Weights of a small mixture-of-experts language model, trained from scratch on English Wikipedia.
Size: 14 layers, width 192, vocabulary 8192, 37.5M parameters.
Experts: 128 SwiGLU neurons an expert, 2 picks a token.
Below are experts of layer 9 (counted from 0) of a mixture-of-experts language model. Rows are named router (the router's row for the expert), gate (a neuron's input weights, with its number), up (a neuron's input weights, with its number), down (a neuron's output weights, with its number) and show model dimensions 96-191. Each number is 128 + 32 x the weight over its row's rms, rounded and kept within 0 to 255. Numbers have three digits each.
After each expert's rows: a language model's description of what the expert responds to. This comes from a sample of Wikipedia text that the model never trained on.

# expert 23
router:076092112096164143165136142159146125143078151112196130143140116150136142110108093166145114169139086108108124085075125099181140126170168068136074141143080144104094107092084145113078144098138123110138056138136087129144123103141174145120101164091131147130109077156131087111227141151096165136
gate0:068080089160125120104111110141099125134093142088162102083124079134088137149107096111153181121154117127063122082111147196125100135131119107141096139135124107147122054113137143119162170090111146120214131030123173111147178140126136122111158158102077102132153140116132144049154177056092182150
up0:096111129104126140105087149145097127172105166113089126153083160127130150104133126121081142088126106101154126113151130154150112139127094135146151186179125090088139136106107092102126014182159119137180097180119101072115151121127132070155128158095117100093172181097154097146124098149106111179
down0:122160185096127089104149042171120168085155097062108042174213103140120129170099178152117100116095078135070159098143196131132128119139152169109160154165110165107140132194149127095141141149186151123114155109105148104158126087127168117150137122185093126057128073161098118130167091089154160162
Capitalized first pieces of person, place and title names, including first names: Mc, John, David, San, Rich(mond), Cl(aus).

# expert 3
router:095165174135150178160124107151142129118141125141201126113135075156112165129108100120167117142152110168131105096103076113164102115183140084133085103085116125087149194150084130073100106113131145134103085153109109076097118142114136152107115110091165182161070125165129124134164128120079137147
gate0:121123088141073153148178135133206067106188139171126154105146083135084105133114150142130150133106142111146147124168130062160154139156156120179136127095097074062095119161048134088137157152124171131089125156093096143104102149102087143161137122113170180068148160064087119104133068137160079151
up0:102115205102096093157123176123163080172161104138122071211116115113165160083118124107207160140144154092114146115140137161154085107150108107130087109141145175079104144163059136124169144143121160146114120113144115165144137115108112124139173150111106153040144115153150103134156141099108100115
down0:126122143159154106075125154134181148141142109120086111168136114132065154097055164102138131148163064142139176137142079139127109075102179124120131165164123114138125159116090129118126080080057111077118193144089119145142133141111086172100128083122080101115179140078179078118124106133144117098
Pieces of personal surnames and given names in rosters, credits and lists, such as Mc-Ge-achy, Cos-tigan, Fried-rich, Smith.

# expert 15
router:137122162122138176115106150133164104128092146138151137140147067155137156105104092145152181179201141128121153101127110087139120138127176060161129127083119142102062083180160092184121099142114128162093095145102104149153107154155162112161108109099196164173115127106179094094167106147116133113
gate0:145109121163130166096059120140132163168122160129143134139107058142129087108161088128095070138172049162191115135079108088182158077163201089200105162093129110164186128142117075149157099136125179129053137155155107149108108128153152112137164075064121144141160126110146147128111129118182111073
up0:089170140098131104161152127121114149099128152178183165111112130100184175132120132128143146126172158129139137076186134108139137125162156134074108181093128093145146122107123088136074148132119131128165105102130108104169127123172187099111118131172142183170103100203148133173095170124159115111
down0:113138190159095059111140134122089138096085134103128133092113174171098102119093086170156107149088103156127089125160109156119131169135127146108125092094175114137053091119177135189141140074114100112166151126119170131085156093094130139169132061103183127171134197148124120211128197098144044096
Pieces of Latin genus, species and family names in taxonomy infoboxes and species lists, such as -idae, Coleopter-a, genus, Phylum.

# expert 10
router:072136147119125137051139159155149126094094120160151159151178106151069174083083169115146116134153088136131107140106125117168163140110148072159124112129124136144098146177078106129090111134079105132109088159129077106138147166151188124182090066075143145134181069117128116101196188145127152134
gate0:124117185100130122159114143110133119126135113129174115095155157099083111121089119133137140146183158129079112182173161182117146152174149098185059107129103076157115098127184155111145145191077123098121157077066130140102132152144092148133148139106159078163115130098110151076110186127122179126
up0:174147140135135124136184133082105090157152123112080164124082146093153071133141071148214135119154115141141102145151158119154167081132158205103102166169137162175169170142118100177083161112151086119184127168160127118131103184124096103148170140161129166163113152102100163136095086165153070118
down0:173072142140134110083128167143098084156153145112079117125135204080139114123089159132137130149110151121137145158131130145144096108075110156118085131098198127154056135164123130139151071159097118042108119118153158128179101117137081163131189072122134142150131095128100177128107154111144085055
First three digits of years after in or commas, such as 198, 201, 202, plus decimal points and dollar signs in figures.

# expert 25
router:130082115110142121146093132108170127129130088110184134132141093203103175099058147109173152205146077107140109132088105112212156124139143108198153142179113129133177109107129130071067118082099102146132162129096143095110102133118131139138066135088119145161081106132123119131113183172139157128
gate0:094142161116070161102093076140135115086102151109154159141169127129156160108156122108104126190088109164097150114130162071083126160144149145157089098120144184209166148169111108150120161086085138130134102149121103171058126162101129099063141153173144100058154097129087164159118096077165180133
up0:184088114112146139095131124182076156143124065149128098092155166135100166130043164173139164110151098150110095198148143161129116117104125124079123143104177107200144078105118121136155080170153130119156010094153141146144073197108124052139108149109170127189139129118110097138119122141142101123
down0:133085122141128093102149187120101151110127137085113142107101094140063154154107131125092120099115128173153134142117143106116098129133122107144075139134079095126142077087117140052106065163152114115069127137144167143160102094121122144114062188140145137112125175159140125134168059138081157103
Last digits of years and numbers completing a prefix, such as 199|7, 202|4, 201|9, plus digits in score and stats tables.

# expert 12
router:108059094167172147129171135160169141113135139089170118147172108145109143104104114137115149118150067125176130102130115128116148193162147101166071158151114125142150147173039140105099093035140153110150114120130112138118100204104141176141077111122156140130120128084162117124112140202110135151
gate0:128095132184160137093126151082105081130122105115121097143142220099109075145098125165129117174089074113154143113155091133100103127188148111119099176116136134102072093161107113126134138084133156155103163087190132140138135101129099144137104085130145143191076192164122091164080108091091108180
up0:109083145137152139176146199126147130080132124037157138190181205161155098121123094148070109136133106124160134124109132119177151212145135118164091138120136101124108157152125134143150081073126098105154116157134152178142111117133128165144116085106128124140099137172113142158121139106159136151
down0:174168144133142097152130097113107147073101128131112111146079034080106113164198118184107174132168140102143097128088141119107145119146161078096114156205127140107117148108127156171072158155122133115161129099157119118145069191129112118146103071152152124142115086159255150125130125146146133121
Commas, periods and clause-linking words like and, that, which, who, when and because that end or join clauses in prose.

# expert 6
router:063113122126095150164058160130113119106115182133167061205150067192069158128113136166148162168179126146131119155092104107168126094113132174198113105121074116091135107155139103113070118110170091102147080158168149126131151131119154144128110137085160165146106128123150089091133145142090184094
gate0:118149113164096138116151132118107109099073135091067124196057071122134139105173136135088162137155140149111186135118128162170129121135129206144124144081068128172112123136162159119089108139151114155126089115177126075113112169136123191163116128138152074087124107093142100094133085169113103118
up0:166114166129125166128169107120176077103108158126127086119091149130142146118147147102134110114103135076130144150154098113166118208099164108150117144176071087092092131163103110080176089109111192158132103101213124166118183108107078090109105095104148158052110167116160148149102101131101122139
down0:146117164172109114141126099089093044127127193133133129155163179091134129122084177090132087097125101066112083164171153100155083133127099118143183065134065102138142145086180156154123142069192187182090145121053136151097176135070113122159109120096110108094120085117127084124145134189130114139
First token of a table cell or field value after a pipe, colon or semicolon: numbers, "re" prefixes, Nominated, Swing.

# expert 29
router:103076157152141200101117110080160098154093159139184072134111080130127159112055133164158153149130114173133135158132067055111118142136182101181105135139113121122133136137120077154078105111142094145161129169147105121102151143142170118162124099094074126117102121078101083106149136158128093138
gate0:142109093162123184108130165119128104105144085156172086087123158127105164138132161109114087108083181105127078125145141108128131134108133158180116127115068148063143164093074112158140078186107060067113134165119119153137128129123111143108169115094176129096164133102092137079102144123154137105
up0:132169164109115125198059079148110111117174107162170152128138121108125070155106133147093148118202124150087101167155111093121121124121137072107145130084095135156092125138096119110138121089100126116149142113168158133106120112086123116079086105166109098106150128156153131155107127158056139106
down0:146118090106191144119103079164110110134115098114109145088066137118166159187142120172181100131066127116116146111146105151082168170122095039158136097122158103107179130096124137088129159077120149152123078102144098123080093125102082128155166080137172068108149075110125175119072170104124106135
Head nouns closing a noun phrase, often before of, mainly job titles and months: director, manager, member, President, film, January.

# expert 21
router:100092131124126140110095161122130117137123142084128147107155082188112174094066136103104152150141088098125070091093147100157166172140125120127147157078054144068135170128084115097109125155177120166128102166162120137133140172130090155150108131103124157077083121073135094135165155112087164115
gate0:128110104162127083163166105212126113096190114070101127097092132113153157151138047118132078077150129099126136121157051163103226128120127133132138155096053145135137179149128130130088153062093091183162129201120139158126156106086129095153136131086168183123096135131147146139140134110162103113
up0:135120165130141143097106110147132091163141108088053142106182173145164129098128135192152133150093157089144132166201093100154148066102127147139153184044111081094162152091165147130103159154179132211126079185148113068143176108150176091127115124068134159097095119086095101137157073094123114151
down0:123124138138154175118109124122124124055151115107072124142137086137109120168122173110166112130093132173121117105096081176142104141144092123158166199118147146097126078113177100113109127167159140175119096126154210067090136118193122115143118107130110073063074095141113120161173152110079090153
Prepositions and time or place words opening a phrase, such as in, to, of, during, until, throughout, often before dates.

# expert 2
router:112150163168109159120111105139163078171114139080125099131197118122062183075134201141134135171178135096119114138101119095151146159143185097220116132092084127078115134092124114114094116113148115128106123158149084120180092161159119111172135149109142149120150106073106095020154154118173124128
gate0:134098151151181129216098121094101091116153126107155121134123118147105159128129171143183153119132091050138163094149072103144159151133128070143117133168134115134091079137104113139087117147085049129105144082100194161137110167113166159125128067154128080100175118072156106093147127101137128144
up0:180162145152162136094133148091138169057129059144079087147153129148088180084116143147151164117077135110133117135133104146158097121147135066110094142086082136142074105129113103153112162112179082096159119152131125111124095194145152137113190136136131153093135071080082127102130133104166100125
down0:132114117075086111093113070133129081129086137138153131169122045138152089188157102133154071089111160045173135123154130135116190132167105119142126091122153159149075132134119092161134152196164120164064121176056103109064119145103101174113104115147132128141160120119096124185070140157127159123
First pieces of multi-piece common words, usually Latin or Greek stems or prefixes, such as hor(mone), arti(ficial), environ(ments), inter.

# expert 26
router:101146146086117162126092126159194117132088181134160140203114139129059170087045088102128103176191152096146110116081097086129148146106141096175095153143129136115133164182093181090072113107110075145094132170127132130112109119188169116107113111079123160136066105130098092135155123115117136121
gate0:104136131159132106123163104187133139130111107119096103009098154154075116137102153113114114101123133133107133117152150088142105136121092083143189103139156125084120136169132093097096142175133128143091086153137097082187080111118146160064115129045125137141135148092103078179079104105123129140
up0:101087153173181171119147144139144133128103108104150176118109167151153133154093131153132105078151162072098111102105111190097215118113173101088077136164117157130142141170176134153205137127101141079132122137062118185175118102131161157152177119110160125073148130106126069135111184099178098085
down0:127169108162165140084113159084116101113129068173121129126138067096156101124169168148097103102083159134130131146115125150116127116120107141166114105120131143143170156184150168112151093096137195144108136160100086137154165133121177103113118167215121119174118096162058110155053105107150110135
Final pieces of person and place names, often in tables or lists: Carl-ton, Fleet-wood, San Francisco, New York, An-ić.

# expert 18
router:102090116154157166085055121151151161093150156150162096203147071123118142073125141143104099143122078168177100118105078081117125172137179112139113132130091094148082207207099111152069093085109106175169153178123104119110062155132139149130139106096115181127155108119094094123170165136156124168
gate0:131135123133175191130096051118135132089180184135080126146087095145125082170145174115152068145124129144147106117105101073084143150129159117086169109116101101146105125127131079091115135158142094107120157126116171162094129137103115113184163101164093129117094077111067092120142132104136131148
up0:140118145117120109131173184098149106162067048128136167099155184153183150069117099121096133103109124100078139187141121122129144115124159155137109152126121141143080149152116113179130130103109121147155126145109148134083145110141133179079106123129152141114139144100107195185110149169144102171
down0:122123143050171140173105097165205170168149137156084170149100081137112145135132131134136155190175148147164135119111137085186159144110158086136121179082167111140127129126094137123095142168124107108159130116122122153157146105090202137116098092102134139153157159096122124135179148140102061111
Word-final noun suffixes and plural endings, such as -ation, -ment, -sion, -ities, -ers, as in sources, agency, deflation.

# expert 28
router:070060148104170146104096178163120082134127179125117109155167087159118179071141176113150157145146129117146109137119087098158156163131183155170053121139099128165132130088111113127098157080124098143120162137129140119141103196136160177179082160094101148114124108110079077117133103171137148119
gate0:133105164098132141098164100164143124091088140202137129083069099120092041128142176151114211122082081160132138105128156108143123115149150099151159121158144062180107135173171138128149101131108116167110148172148136167127093166143127171087149197118099124133139109096088125131107093158124120161
up0:126116124113166138095099095169125101093128056154131120134162138123096099188163165118145111122193124114127130121159158072123068114148188115130141085195128124148111129183118179129147168141150161099099156181091104156144082177110120129092161125120085174112105076200110133182127061149147120141
down0:106138128122139159081075145088107091161127150203121147109116171117145071119173152119100099202201087176120140113106123171153206104152126162115147176108172136116093123074166099141094125127120113132113158130129147147120132140141117112148204114154120158148141113148157125115158167088119104161
Single capital or lowercase letters and short consonant clusters starting a word, usually a name or title, such as S(leep), R(amsay), Br(ick).

# expert 19
router:080062096108122129119129155155126111146133180106166050167174070096084201127108139138057096161141089170099098168128122103126108144114125130174142124173037131112117184119117094164043099073159119131095078133133106166148086145140143132162121140126104192166110127078110110109160158154127136130
gate0:152100110127153120141110153132105173161135158078176104101132117173158163133123140141114121199128127177082090134191134049201130085109130103078090162169148086128136140106152126082089139148049135084095078068167077112112112065064137119137140112117084153130107106138115146163109175105147183130
up0:113132098111131178073155148179160121103094154102149099149169119141127192124170152168064062134118131177048107082174076117088140084160158113089136077136123080125144163118127101184105128115135173086172080080112150159114077100080113127092144156135153100136088112075101141180093171117099149129
down0:146125123136140128169109111143155170082067129182106145071150151164095144147148124127165146033150131133160124110111139132151128105108125147123184125126159129161112117121106166107124085148132121129124119106169127120135098188189094082153148172187064188084098170179097145093098054156207097166
Capitalized adjectives and noun starts in names of armies, parties and organizations, such as Army, Labour, National, Comm(ander), Liberal.

# expert 5
router:126082122146151150145139151184132129164140167126141082112170109129128209119073178182128110150159135124082136140113126135180114150177159113141114143100070062142131108108128096089052082070130124141143147154137122156143109132115154145146146115088137137123122109103134099123184145193061115124
gate0:099097185141116133119159112112127085091153121144094115079129122170151117176099117079106102151144169148125150148062162140148086130189094128096143102119065114116144033102158174140141172187104138113128131132150130152192148142118177188138155130114093135155129128071208134126143145110062091194
up0:093077124091134119135182121126142145101133137159093120162135102118143091107189163105140092109109084024122133101099098145117077203186170111125152123115129189129143137118127190147113117135164131183130104111107133113140160119144204118115127126077098088160142175116137097096140154117096093135
down0:113076117118161114074135125092097141134157135163093120161105079093136127148169205129098128155087077038128104123108089127121112114112109151089093084121180131149106145103158076137078121092103146102098150176105147151158139078118119121136157160135113082107108111090072112123146113151142113102
Sentence-ending periods, closing quotes and parentheses, paragraph breaks, and list-item dashes after a finished sentence or title, before The/In/He.